From a checkpoint of a small mixture-of-experts model trained on Wikipedia.
Training: a variant of Adam for the experts, 619M tokens, 4719 steps.
Below are experts of layer 5 (counted from 0) of a mixture-of-experts language model. Rows are named router (the router's row for the expert), gate (a neuron's input weights, with its number), up (a neuron's input weights, with its number) and show model dimensions 0-159. Each number is 50 + 10 x the weight over its row's rms, rounded and kept within 0 to 99.
After each expert's rows: a language model's description of what the expert responds to; "mostly gets" lists some tokens that are sent to it at least half of the time. This comes from a sample of Wikipedia text that the model never trained on.

# expert 5
router:46 61 50 44 22 52 52 51 64 63 49 52 49 61 69 51 43 57 49 50 35 55 48 48 62 39 35 48 33 79 68 54 67 38 54 40 52 49 50 51 40 59 42 58 51 37 48 42 52 42 48 49 50 35 65 37 54 52 67 54 64 60 62 45 52 57 60 37 71 46 34 62 55 54 57 48 54 66 57 46 63 37 50 48 50 55 69 46 57 50 26 59 61 78 46 59 31 54 36 58 60 39 54 54 52 33 50 27 45 53 51 53 40 30 31 44 39 60 52 55 37 46 60 38 35 50 58 47 36 60 50 44 51 57 47 60 34 55 47 68 59 47 40 52 58 37 64 46 54 49 61 42 47 49 37 58 63 63 62 47
gate2:66 59 53 34 45 65 44 38 73 47 44 79 53 64 53 33 61 53 51 60 65 47 57 53 65 32 51 25 59 65 53 67 44 38 45 58 52 46 38 50 48 42 37 48 47 39 43 58 35 45 53 45 56 49 48 55 49 56 65 55 46 64 34 53 51 45 52 48 49 45 64 40 53 48 61 40 37 64 47 38 71 48 52 60 49 53 40 57 45 64 53 49 47 50 54 37 56 41 55 33 48 55 57 46 44 24 29 37 45 51 54 39 40 46 62 64 34 58 69 46 50 38 47 64 42 48 44 44 52 39 55 74 67 43 46 51 44 31 59 44 44 38 38 33 39 39 77 50 47 58 53 45 71 50 51 46 60 58 49 41
up2:47 39 58 33 34 50 49 56 58 57 46 57 38 54 41 53 47 47 57 49 48 41 42 53 57 62 51 41 37 44 61 40 40 50 36 37 43 33 53 49 64 49 46 52 51 47 61 16 44 57 53 34 46 34 58 69 55 47 55 52 61 41 36 66 48 39 64 59 60 50 34 65 37 32 54 50 62 36 53 62 58 45 41 52 56 66 53 60 35 39 41 61 42 50 39 53 56 45 51 55 44 49 19 53 70 51 67 42 42 44 49 51 47 55 58 50 60 63 68 49 48 58 56 54 41 57 66 38 52 48 48 34 50 60 45 60 36 53 47 49 43 53 45 55 49 62 35 37 64 43 50 38 50 42 48 33 54 55 64 59
Description: Determiners and modal verbs. Articles starting a noun phrase and modal verbs before a verb, such as the, a, can, may, would, to.
mostly gets: " could", " would", " should", " may", " can", " must"

# expert 22
router:42 59 46 65 58 54 62 52 58 61 54 65 65 58 50 61 46 68 61 43 40 68 53 63 56 51 54 61 38 51 53 53 62 55 61 50 52 41 47 37 53 53 41 55 50 61 54 52 58 45 50 51 57 41 61 48 58 46 60 54 50 60 61 35 54 55 40 45 66 54 39 60 64 44 67 62 53 57 50 41 61 48 52 52 52 66 52 30 42 48 46 41 58 59 29 56 45 50 54 58 56 41 70 70 64 42 43 46 56 39 59 58 55 55 34 60 55 61 43 53 35 67 59 42 43 53 47 64 33 37 64 59 67 63 60 56 51 61 22 61 61 35 55 48 50 35 57 38 53 44 67 34 42 35 37 47 57 60 67 35
gate0:50 41 38 45 57 38 64 62 49 48 67 45 50 39 46 43 43 36 49 44 51 40 40 45 71 51 56 55 54 49 73 43 59 62 46 67 37 30 55 69 55 63 42 36 55 57 49 59 42 56 54 47 45 40 59 53 49 30 33 35 47 36 37 42 48 45 59 69 50 61 59 46 27 50 46 51 55 54 48 35 48 56 32 30 33 49 50 48 58 44 43 39 57 44 65 55 69 51 63 55 52 55 61 44 57 63 39 31 51 47 43 54 62 53 22 58 52 48 52 51 55 51 54 33 54 39 70 46 74 44 51 43 38 55 50 52 56 63 49 62 60 34 62 45 52 57 44 57 56 47 54 30 47 41 62 44 71 28 57 35
up0:53 53 57 49 42 43 53 51 50 34 49 45 63 60 46 47 41 55 60 46 72 39 53 39 57 58 51 65 50 46 38 51 56 33 54 54 46 55 46 46 53 56 47 33 39 38 57 48 66 39 45 37 45 44 43 53 51 54 40 52 48 48 41 67 50 62 53 46 60 75 47 60 58 33 58 35 45 45 49 41 57 60 45 64 62 45 50 49 59 39 54 35 65 40 51 44 52 53 46 31 53 47 74 54 52 53 62 45 21 59 53 31 50 53 55 39 22 38 52 51 60 50 48 36 62 58 52 54 50 46 49 68 52 39 40 49 31 41 59 60 40 39 47 49 45 55 47 58 58 49 48 64 41 48 49 46 35 16 60 56
Description: Title words. Capitalized content words inside titles of songs, albums, films, shows and magazines, such as Love, News, Records, Tomorrow, Party.
mostly gets: " Love", " Press", " Albums", " News", " Show", " Records"

# expert 40
router:34 68 39 52 46 57 68 61 52 54 53 63 64 54 46 58 38 58 54 52 52 58 54 43 52 43 56 51 34 52 47 55 43 49 59 53 62 41 34 45 40 66 30 43 57 47 52 58 53 38 51 38 51 43 86 36 58 56 49 56 55 61 66 51 49 58 41 48 63 48 35 53 59 35 56 67 63 59 46 34 69 43 49 59 49 68 77 36 55 38 38 55 63 57 48 75 42 48 58 43 49 44 53 62 64 44 48 38 54 48 46 51 43 33 34 56 44 56 41 47 42 49 49 38 42 41 42 53 33 42 59 55 66 63 60 55 38 59 56 59 59 43 48 45 51 35 61 38 58 51 53 39 48 45 47 47 60 54 68 45
gate0:49 43 39 47 48 64 53 58 67 56 48 47 56 62 67 48 45 59 52 62 45 44 60 57 66 31 44 45 41 56 24 56 55 56 63 48 59 50 53 39 50 62 59 48 51 53 62 43 56 54 54 53 73 30 52 44 51 60 48 51 54 54 52 52 48 31 32 46 43 45 46 53 50 38 50 59 53 37 66 50 51 58 55 56 70 48 46 64 38 70 56 55 68 51 45 27 61 62 47 54 77 59 64 40 66 54 56 57 53 46 51 77 56 43 44 49 42 62 48 57 47 47 54 54 42 49 70 49 43 56 67 45 77 39 46 41 60 33 55 54 50 59 38 46 43 46 74 66 49 68 34 49 63 55 42 65 44 58 57 59
up0:50 56 43 42 62 58 67 37 64 68 58 58 44 70 59 45 51 45 54 49 54 46 48 43 56 43 55 52 31 47 47 53 37 58 41 50 62 45 42 50 52 64 47 40 63 59 67 58 53 59 41 36 64 49 59 38 33 53 46 61 51 43 59 58 45 46 55 66 40 47 38 69 42 36 37 68 47 52 47 58 55 46 53 50 66 44 43 43 50 64 57 53 55 64 55 33 42 51 59 64 61 48 55 40 53 45 31 49 65 56 42 53 54 69 35 52 54 50 59 48 43 59 41 44 56 68 59 43 33 43 53 46 57 36 58 54 49 37 41 49 38 61 42 44 52 39 53 47 70 63 47 45 50 34 47 62 42 45 67 53
Description: Year digits, discourse verbs. Final digits of years and day numbers in dates, plus narrative verbs and connectives like However, stated, returned, refused.
mostly gets: " However", " however", " stated", " helped", " returned", " stating"

# expert 52
router:43 65 50 48 39 53 51 52 62 52 44 54 58 46 57 71 46 60 61 57 48 78 66 53 56 41 48 51 52 56 63 70 61 39 52 51 64 31 27 49 46 56 34 46 62 37 48 62 69 38 30 59 65 51 81 45 54 57 52 46 57 63 41 43 46 54 41 24 53 51 46 51 54 26 58 53 56 61 52 43 51 42 34 53 48 63 63 56 46 57 41 47 50 56 47 72 35 49 62 43 64 45 57 74 57 36 49 28 50 41 49 51 49 38 39 52 46 55 49 47 44 50 59 31 36 49 49 51 48 55 50 47 49 68 53 66 37 58 24 58 50 52 46 45 57 34 68 40 55 47 38 47 57 33 47 43 64 50 69 46
gate0:42 48 33 59 35 49 47 46 58 66 37 50 61 55 56 53 64 39 42 59 37 35 63 63 50 70 48 51 47 57 39 58 47 55 67 57 49 38 36 40 57 50 42 53 54 50 50 48 49 45 65 48 47 44 45 52 56 48 58 67 58 32 33 64 52 35 69 49 59 41 33 35 38 50 61 55 59 79 43 47 50 58 39 46 44 75 51 52 36 32 46 48 38 51 52 55 48 63 47 33 47 48 57 57 57 66 65 57 66 59 55 41 41 52 44 37 40 49 37 40 47 73 27 50 65 39 46 51 40 41 56 41 61 61 35 52 40 41 53 64 50 54 62 44 60 53 39 51 50 37 49 51 68 47 45 48 44 48 61 65
up0:45 63 79 50 39 49 64 30 32 65 38 41 41 43 64 43 58 43 44 41 46 43 46 49 60 53 44 53 58 40 67 56 52 61 45 59 35 48 45 52 54 48 37 62 39 42 52 58 51 46 49 46 70 57 59 36 39 46 40 38 50 52 49 55 29 62 66 60 51 58 47 43 53 51 33 47 40 42 21 67 35 49 34 67 45 48 55 59 57 35 48 65 47 60 51 67 39 57 43 53 36 34 49 31 40 55 47 18 59 39 51 63 52 33 53 55 53 48 50 51 50 59 59 62 62 34 41 45 43 47 36 50 67 51 46 55 31 47 62 61 52 56 34 41 56 34 51 40 55 47 50 41 49 54 56 51 68 70 51 46
Description: Passive participles. Main verbs and past participles after was, were or been in narrative prose, such as killed, used, known, mentioned, hired.
mostly gets: " killed", " seen", " appears", " replaced", " used", " known"

# expert 28
router:45 52 44 60 52 55 48 54 57 62 67 59 64 55 69 61 34 60 55 49 60 64 63 51 61 40 53 48 42 61 62 67 61 33 59 44 72 40 42 48 42 61 38 67 46 58 66 44 75 44 42 58 56 45 56 36 53 53 70 44 48 70 61 41 56 57 46 55 63 38 45 64 56 42 56 69 63 77 43 35 66 25 49 49 50 58 66 36 53 46 40 48 44 60 43 66 42 54 45 46 70 29 52 54 47 49 62 42 57 45 55 62 44 41 40 46 44 57 40 59 53 56 54 42 36 41 53 46 35 58 56 55 56 56 62 58 45 59 38 53 64 47 51 54 69 41 59 60 43 52 46 31 52 47 37 52 58 56 72 48
gate3:51 38 64 33 52 52 40 51 67 58 61 50 52 41 44 59 37 44 67 57 60 60 47 53 59 57 55 45 45 45 46 58 43 55 56 43 74 62 37 43 49 43 52 40 46 46 45 35 54 45 45 58 58 44 51 30 62 37 45 47 52 56 56 37 54 61 36 59 54 53 56 46 48 56 36 52 47 48 51 38 75 38 58 48 29 63 52 44 45 60 52 49 59 53 62 37 42 38 42 47 53 61 33 30 47 54 47 56 37 46 60 41 39 58 49 50 48 40 40 54 43 50 55 56 54 43 29 47 66 50 60 39 32 28 37 65 29 55 36 55 54 53 55 50 45 52 45 46 47 45 38 63 33 42 36 50 41 44 57 31
up3:34 59 64 39 30 48 55 65 41 59 56 37 55 60 50 45 56 55 41 45 37 40 53 51 34 46 39 50 54 56 55 47 79 42 34 56 38 65 74 58 67 56 55 44 49 47 54 58 59 55 45 69 59 54 48 56 55 52 50 43 55 52 51 59 57 62 14 56 49 37 65 47 62 51 38 53 39 25 58 46 54 55 58 57 49 49 62 42 52 64 41 42 57 44 37 28 57 57 56 65 51 64 49 35 56 53 38 44 55 52 63 46 59 48 35 59 40 49 49 56 38 50 48 57 40 53 50 44 62 53 51 51 41 53 58 62 57 61 47 38 46 56 62 28 43 40 54 58 47 44 53 55 48 41 51 42 50 53 59 57
Description: Descriptive connectors. Function words and verbs joining parts in technical or component descriptions, such as with, uses, contains, and commas and the in lists.
mostly gets: " using", " contains", " uses", " contained", " contain", "opus"

# expert 21
router:40 68 59 46 46 51 55 60 56 61 56 56 64 47 65 57 32 61 54 57 50 58 77 49 50 48 44 59 53 65 49 62 38 40 64 36 47 42 50 24 50 75 37 55 51 32 56 53 49 39 48 44 54 50 70 42 54 54 63 41 62 44 61 39 47 65 45 42 62 48 38 42 56 54 43 52 46 58 57 43 56 45 42 47 61 54 72 44 52 33 48 57 57 65 27 59 41 52 47 49 50 29 49 51 67 45 59 44 46 43 68 63 39 54 48 59 65 51 26 60 42 54 69 57 49 35 25 28 45 58 49 56 55 59 57 63 47 55 29 65 54 48 45 51 48 37 59 44 50 50 45 46 54 40 45 54 51 65 42 55
gate3:55 41 38 42 52 56 58 63 64 54 67 61 63 51 46 47 31 54 37 32 42 53 57 39 46 48 57 64 46 54 35 37 32 37 60 41 44 71 55 31 20 56 55 35 44 41 52 42 52 20 59 45 39 60 69 51 49 45 54 36 62 52 63 54 48 59 43 47 59 29 42 46 44 39 22 49 59 53 50 23 54 60 30 57 56 49 58 49 58 51 49 46 51 55 51 41 51 46 54 45 60 27 41 51 57 57 50 61 54 45 45 55 45 49 54 50 58 59 42 29 57 34 49 43 49 49 39 54 52 58 41 52 61 46 46 65 53 50 20 32 28 50 39 47 29 63 63 42 44 60 42 56 52 38 56 45 58 49 63 44
up3:47 45 36 58 61 49 44 62 49 48 60 61 46 49 54 45 69 45 52 53 70 61 55 58 53 36 31 44 41 55 48 60 66 79 34 41 46 41 66 63 59 52 50 44 51 53 42 61 46 43 47 33 56 63 47 58 40 56 42 57 39 52 31 48 46 35 59 52 54 48 42 45 39 46 47 27 61 57 39 58 43 48 36 49 46 61 51 46 48 63 62 55 47 51 53 53 64 59 45 37 47 63 47 46 35 46 44 38 74 72 28 39 62 51 25 46 57 44 45 49 58 60 68 56 47 45 46 41 38 38 62 49 47 55 56 50 62 52 67 46 59 45 41 40 63 55 37 54 42 66 30 40 50 70 34 56 55 30 62 55
Description: Score dashes. En dashes and hyphens between two numbers in sports scores and ranges, such as 26–24, 6–4, 0–0, 2009-2015.
mostly gets: "–", ".D", "inc", ".e", " rest", "-st"

# expert 24
router:45 50 48 61 47 55 62 60 71 72 47 50 55 72 48 54 47 63 56 45 43 70 68 42 63 53 58 58 55 64 60 64 63 49 64 32 61 42 46 45 47 63 37 61 53 47 59 53 60 48 52 63 56 41 68 34 52 56 65 49 39 60 68 40 54 42 41 50 56 57 50 59 51 39 62 63 42 64 59 38 55 44 50 59 47 53 62 46 57 50 44 51 63 51 50 68 59 42 43 61 61 48 64 56 62 52 53 45 58 54 50 58 51 59 38 52 53 57 39 65 41 42 55 41 29 42 39 62 36 55 57 37 63 53 51 54 40 45 27 63 54 29 61 38 57 56 60 59 53 49 53 44 48 50 50 41 65 50 55 44
gate0:61 62 53 44 60 56 53 50 56 41 49 48 36 48 56 26 38 63 44 62 48 43 48 55 54 53 55 41 46 41 55 57 59 56 42 47 30 53 58 44 43 63 65 39 55 45 41 53 64 57 56 45 44 41 44 65 49 72 66 46 49 45 48 62 50 46 50 58 50 51 54 62 46 64 60 42 42 45 35 41 44 35 58 73 72 48 52 41 57 54 43 64 49 35 48 52 57 60 67 54 64 42 49 40 49 33 43 36 46 64 51 57 41 52 52 67 52 38 53 41 38 45 46 38 47 51 33 60 50 55 39 45 42 54 51 60 33 67 49 38 42 34 53 49 50 44 66 58 38 64 48 44 62 29 54 36 52 58 37 40
up0:58 38 35 65 50 44 50 49 58 48 51 44 63 42 51 39 54 46 57 59 62 46 48 28 49 63 40 47 35 48 47 50 24 43 55 64 44 57 53 51 34 61 42 68 50 50 33 34 60 35 39 48 56 47 74 65 71 52 47 46 37 57 47 75 46 21 42 49 41 39 47 77 54 49 71 55 48 27 43 45 45 45 61 68 65 54 52 38 47 59 53 53 44 39 54 42 55 48 54 45 49 58 47 48 48 63 60 64 51 58 47 71 42 43 40 53 49 36 41 32 59 41 44 29 34 54 46 55 59 36 59 53 59 52 43 37 40 53 53 52 50 50 52 40 48 52 31 38 39 34 34 55 50 32 59 24 59 53 50 52
Description: Table separators and labels. Pipe separators and row labels in election, infobox and stats tables, such as Turnout, Majority, Registered electors, coordinate marks ″N.
mostly gets: "″N", "-STARRS", "′N", " Clade", "aged", " Turnout"

# expert 11
router:57 64 51 52 45 61 66 70 56 53 45 50 77 53 54 63 45 65 61 46 53 46 56 47 57 45 63 47 38 64 53 64 50 37 53 46 71 39 46 40 53 66 46 55 58 42 62 63 58 38 56 55 50 49 56 50 55 58 70 54 63 47 63 32 46 57 54 47 60 56 39 50 50 34 54 68 53 64 66 41 52 47 50 47 49 52 64 55 52 53 44 47 64 52 36 52 55 63 43 57 69 42 58 54 58 46 58 45 63 39 67 50 47 47 44 51 55 49 42 38 41 57 57 40 41 38 30 53 35 64 56 44 46 62 55 49 41 54 41 63 51 35 46 34 54 44 76 49 59 55 62 47 49 46 37 37 56 58 44 57
gate2:60 49 57 57 56 49 49 53 43 43 52 27 65 62 50 53 50 45 39 35 65 46 36 60 55 65 70 38 63 39 41 65 48 49 73 43 39 36 50 58 43 54 52 30 58 59 45 61 47 40 46 76 49 61 47 56 39 47 55 53 48 64 55 42 47 54 34 45 57 48 60 38 55 76 57 51 45 60 54 49 54 57 60 49 57 49 52 48 46 49 49 55 45 43 58 36 36 46 45 34 55 48 51 65 49 62 68 44 63 64 43 61 40 44 55 36 52 55 45 50 53 48 49 40 49 45 44 62 62 47 55 63 51 54 47 47 60 50 47 41 61 52 47 45 32 39 53 64 36 81 46 37 69 54 42 50 52 43 42 39
up2:46 65 61 51 68 50 47 64 88 63 54 50 59 53 56 54 52 50 52 44 49 36 53 62 53 52 37 37 38 33 49 38 72 55 44 45 35 37 46 54 49 67 56 54 57 53 58 62 34 45 65 54 57 53 54 49 39 42 56 39 51 54 49 28 60 48 55 52 66 36 43 52 52 47 60 37 60 43 49 63 36 52 59 53 37 46 54 51 59 52 59 49 40 37 53 54 46 58 41 56 54 21 35 57 52 55 54 54 54 60 48 41 56 57 58 49 50 52 63 42 64 52 49 53 28 26 41 54 46 60 46 60 47 61 50 38 59 36 60 51 68 45 37 30 53 59 32 55 65 46 63 41 53 53 41 33 72 34 48 62
Description: Table and list markup. Table cell separators, list dashes and section heading markers in tables, infoboxes and headers, such as |, -, ==, •.
mostly gets: "==", "===", "====", " •", "|---|---|---|---|---|---|---|---|---|\n", "====="

# expert 4
router:41 63 29 44 48 57 51 52 61 61 66 60 72 58 56 44 47 53 50 58 44 68 61 46 54 54 53 57 48 74 57 53 58 34 67 50 44 29 41 39 42 61 48 56 50 57 48 55 57 55 53 64 49 56 66 47 43 48 52 49 66 59 54 39 53 59 45 40 55 36 53 53 47 43 56 51 42 78 45 57 58 49 54 48 60 64 77 53 50 46 45 44 67 53 45 63 36 53 53 51 70 42 51 64 66 51 55 41 49 46 42 49 51 58 37 42 40 54 36 53 39 48 57 55 37 58 37 49 36 40 50 49 51 65 64 66 45 64 42 46 50 35 50 48 69 35 59 42 50 58 58 42 59 38 48 48 50 41 72 41
gate0:40 53 42 53 34 43 34 61 44 40 32 57 30 40 58 55 37 53 59 47 45 31 47 43 53 47 51 44 63 62 56 62 59 62 35 37 59 35 49 42 54 56 36 70 54 38 59 30 43 38 53 43 52 50 42 57 65 55 47 49 50 36 51 32 58 57 48 37 65 40 40 42 35 40 50 49 51 40 51 49 28 30 47 61 43 53 67 62 73 55 57 69 76 56 36 55 31 55 44 35 43 44 52 54 47 55 41 45 43 46 57 36 46 45 50 53 26 63 48 50 53 39 59 41 48 45 27 50 59 42 51 58 57 57 44 59 46 45 41 36 50 51 47 61 56 46 71 53 62 41 42 59 51 50 61 51 55 48 53 51
up0:47 48 53 50 52 54 25 69 42 58 33 40 57 49 43 38 26 48 45 54 42 36 67 47 35 34 35 66 45 57 47 32 33 36 49 52 62 47 40 59 54 57 58 56 56 56 60 49 59 57 64 50 63 51 69 31 45 47 42 46 60 44 57 54 53 53 24 48 37 39 45 33 56 47 46 67 58 41 59 55 47 50 55 31 57 58 58 41 39 49 48 46 61 55 41 56 41 43 55 45 49 58 48 52 49 46 74 57 49 57 42 50 60 49 53 48 50 51 46 49 67 33 58 50 33 33 52 38 50 66 43 42 53 48 45 50 39 35 57 37 52 60 50 48 47 49 33 42 44 44 45 51 55 66 46 53 55 41 27 64
Description: Infobox field verbs. Past participles and labels opening infobox or list fields before a colon or by, such as Released, Directed, Amended, Founded, According.
mostly gets: " Succeeded", " According", " Released", " Directed", " due", " starting"

# expert 47
router:39 68 49 52 33 55 62 66 48 75 45 57 68 60 67 51 42 55 58 47 49 64 55 50 56 51 55 58 31 62 68 55 67 43 60 37 55 42 35 42 39 51 43 69 56 49 57 56 63 36 59 42 42 40 59 45 61 55 42 57 44 52 50 46 57 55 46 41 66 42 45 57 48 46 60 40 45 56 61 40 59 38 49 44 44 64 61 33 60 48 36 29 63 63 37 63 54 63 57 57 67 38 57 62 55 52 53 45 56 38 58 47 43 43 42 57 46 59 50 46 40 48 51 43 28 47 48 55 53 55 64 54 66 61 50 56 27 67 23 60 49 44 51 40 54 33 58 53 57 44 69 40 49 45 59 29 57 63 72 49
gate3:50 43 60 41 46 55 66 41 60 44 67 48 59 55 53 67 37 43 59 27 54 42 53 51 39 54 43 53 45 47 47 59 43 43 54 49 50 46 47 53 48 48 61 61 18 42 38 46 55 61 45 40 42 49 54 53 61 54 55 59 67 50 46 45 58 29 29 48 60 29 54 52 52 67 64 54 40 49 45 53 56 33 51 44 57 59 48 51 42 53 32 61 69 54 55 47 50 34 39 40 55 50 55 54 69 41 54 32 67 38 40 71 46 47 53 37 42 45 53 59 56 50 43 70 54 63 53 47 61 59 48 50 73 42 55 35 41 47 59 65 65 44 35 69 70 44 45 49 62 48 51 57 63 54 46 52 24 42 62 45
up3:53 39 44 46 49 53 58 59 63 42 50 61 42 37 57 60 51 48 54 78 50 33 46 50 66 42 60 36 42 51 58 54 29 53 42 44 42 62 60 45 44 53 45 46 47 49 41 39 40 48 31 58 67 44 50 50 44 48 55 64 43 75 47 52 46 53 51 43 31 49 39 40 53 48 43 46 40 45 69 39 70 51 59 58 48 51 54 66 53 59 71 51 55 48 56 44 32 48 46 57 48 49 61 49 42 53 41 59 35 32 50 46 35 57 49 70 43 67 41 61 43 62 53 45 63 55 42 44 38 58 35 45 50 54 39 50 70 59 48 60 64 64 57 29 38 48 56 36 36 52 42 37 44 39 54 57 49 36 48 44
Description: Place and team names. Cities, states, universities and sports team names, often after the or New, such as York, Chicago, Harvard, Arizona.
mostly gets: " Harvard", " Chicago", " Iowa", " York", " Athletic", " Rangers"

# expert 41
router:40 53 38 52 46 54 52 56 58 61 62 59 68 54 57 69 35 59 58 56 39 57 51 55 49 48 48 52 36 55 50 56 60 51 49 51 53 38 44 42 41 63 46 53 49 45 53 56 52 52 49 43 58 47 67 34 41 61 64 51 59 62 65 41 46 71 52 47 59 37 46 49 63 44 50 62 49 53 61 49 62 57 45 56 52 53 56 48 52 35 39 50 62 67 39 58 41 60 50 50 50 41 62 60 38 56 55 43 55 51 46 48 50 34 38 39 29 65 51 58 37 63 61 31 35 45 41 62 56 63 77 54 58 59 52 63 40 53 50 46 67 41 45 53 56 41 46 52 47 48 58 40 55 39 29 52 57 57 60 36
gate0:51 60 68 37 43 64 61 58 53 42 53 49 80 68 39 34 47 51 60 50 60 51 52 53 60 30 45 61 31 52 65 51 53 51 49 65 32 53 43 46 31 42 54 48 44 37 65 45 38 68 54 55 37 43 62 30 60 51 52 47 42 60 41 53 37 58 44 41 56 53 64 49 66 52 44 42 25 56 59 48 50 44 48 51 46 53 59 40 43 46 63 42 62 71 49 52 22 31 55 50 46 39 49 40 56 44 50 45 54 52 54 43 36 41 30 37 64 36 41 53 49 49 51 39 47 57 54 56 43 64 47 58 58 41 57 50 39 57 53 53 48 52 60 47 50 57 47 43 65 48 17 58 57 68 52 43 45 58 35 50
up0:29 39 65 61 36 51 55 52 42 43 41 40 41 60 53 53 67 41 53 61 59 58 62 41 37 69 49 49 73 57 42 56 36 52 58 56 52 44 73 55 58 50 51 59 38 45 25 39 63 53 47 54 59 57 47 42 56 57 53 41 58 35 26 57 70 65 42 46 58 46 44 62 64 31 48 56 55 57 30 52 45 43 42 68 49 45 47 36 46 47 47 44 47 39 40 59 64 56 55 38 67 52 57 56 54 52 48 42 32 56 40 63 53 45 58 39 55 39 60 44 52 41 66 52 61 50 35 58 52 54 39 43 47 36 32 41 60 39 37 30 53 51 40 51 56 39 52 53 51 39 51 55 52 49 47 62 46 47 70 42
Description: Periods and decimal points. Sentence-ending periods, often with quotes or brackets, plus decimal points in numbers in tables, as in 4.8, 22.26.
mostly gets: "\".", ".\"", ".", ").", " ...", "..."

# expert 62
router:47 55 38 53 48 54 50 62 60 59 65 61 71 69 61 61 45 59 54 54 57 63 40 52 48 35 40 50 40 50 51 64 52 57 44 44 44 35 47 46 49 56 41 52 41 49 60 52 64 45 46 46 54 40 60 33 49 70 54 41 48 64 57 52 57 50 41 48 53 30 48 51 56 36 53 71 50 61 53 51 56 50 36 46 48 55 65 41 47 44 40 33 54 63 42 60 49 55 42 56 49 41 69 51 71 45 47 48 54 34 51 60 63 41 43 44 35 49 29 55 39 51 59 43 46 59 46 63 30 55 63 47 56 70 67 57 45 62 35 51 57 38 54 42 58 39 59 59 61 72 48 44 60 35 40 48 58 63 65 51
gate0:50 48 49 52 50 52 53 64 76 35 47 55 50 74 68 60 27 54 44 41 48 49 35 65 54 55 43 42 61 55 48 49 56 54 53 65 45 43 41 37 53 52 44 61 49 52 65 39 44 40 63 52 49 39 58 47 33 33 44 41 40 22 50 51 47 57 47 43 54 29 52 39 51 35 40 62 53 45 60 59 58 53 52 33 50 55 44 37 58 54 51 47 51 48 53 38 61 52 39 43 55 40 53 63 48 50 49 50 45 41 64 53 55 38 51 36 58 49 52 50 51 39 49 33 43 32 57 45 39 43 54 50 66 55 68 59 57 50 41 58 50 58 42 40 47 50 49 61 44 53 46 56 55 43 47 51 71 61 55 52
up0:58 49 40 33 54 55 30 69 58 41 63 49 59 52 62 53 48 50 48 50 42 58 45 63 51 38 38 57 50 46 33 69 50 61 56 66 31 49 37 49 56 47 35 60 45 60 77 52 71 51 40 48 69 55 39 68 33 42 57 64 56 44 42 49 35 38 40 56 52 48 52 47 38 51 44 51 36 41 58 53 57 46 61 57 50 51 46 41 16 44 57 54 27 44 44 49 56 61 53 49 48 49 45 51 49 59 67 52 42 46 42 62 51 51 47 41 43 72 47 44 44 59 59 47 44 46 51 56 60 41 58 28 50 54 61 35 48 66 53 51 49 58 48 38 59 55 41 61 54 40 50 52 53 44 55 45 57 28 38 69
Description: Media and work nouns. Nouns for creative works and media, such as film, album, song, book, video, chart, single, memoir, usually after the, a or his.
mostly gets: " video", " album", " music", " film", " wrote", " book"

# expert 57
router:37 69 52 47 47 46 52 37 73 63 69 61 68 61 47 59 39 62 56 48 45 59 49 73 56 35 53 56 49 72 57 50 61 31 56 50 54 40 27 57 49 74 30 60 45 47 55 59 53 39 40 56 58 50 54 26 61 56 56 51 44 54 63 46 51 39 38 42 75 36 32 54 54 39 55 56 58 69 56 45 71 46 37 59 56 68 67 49 38 49 26 49 57 60 41 60 46 54 47 49 65 26 58 56 51 49 58 31 50 49 60 51 50 51 41 50 53 63 45 53 47 61 63 36 41 50 42 54 46 53 61 42 56 50 54 63 39 56 41 53 62 41 50 44 64 44 64 57 54 46 49 25 52 30 43 51 49 59 57 53
gate3:37 58 50 47 55 62 54 34 60 57 51 61 62 43 55 61 43 55 28 66 41 57 64 54 62 30 40 73 55 69 61 46 46 41 59 61 71 42 69 57 48 66 55 43 35 41 54 69 49 56 43 47 41 47 36 42 55 64 50 51 30 46 58 52 40 38 48 50 55 77 32 45 59 46 40 61 49 57 47 55 59 53 51 49 46 51 69 56 49 39 42 56 59 37 35 55 57 44 46 69 57 46 55 54 58 67 51 45 26 61 35 53 64 44 55 58 29 56 45 38 44 38 62 32 51 66 48 69 49 45 32 61 43 58 35 50 38 60 22 57 52 59 45 48 45 55 51 60 44 40 41 61 61 53 57 53 49 48 65 59
up3:51 38 43 47 52 45 44 65 58 50 70 44 46 54 62 39 68 39 64 22 67 45 45 44 37 56 51 41 51 47 37 58 46 60 49 36 16 56 45 47 31 49 59 73 62 47 44 49 40 60 60 47 53 65 66 58 55 33 42 46 64 58 20 45 64 57 34 47 43 31 73 53 47 58 65 48 56 31 53 48 42 54 65 46 50 47 43 50 58 66 63 38 54 49 53 48 33 48 51 29 50 53 37 47 43 49 50 47 58 44 63 36 42 53 31 47 64 56 51 53 71 57 46 54 48 56 45 47 47 49 60 31 48 49 61 58 72 49 62 64 52 56 46 50 39 50 55 40 44 49 58 46 49 47 56 59 54 58 58 47
Description: Semicolons in result lists. Semicolons and table bars separating entries in race results and table rows, such as MAR 23; KAN, —; cells.
mostly gets: " —;", "\";", "};", "   ", "%;", " –;"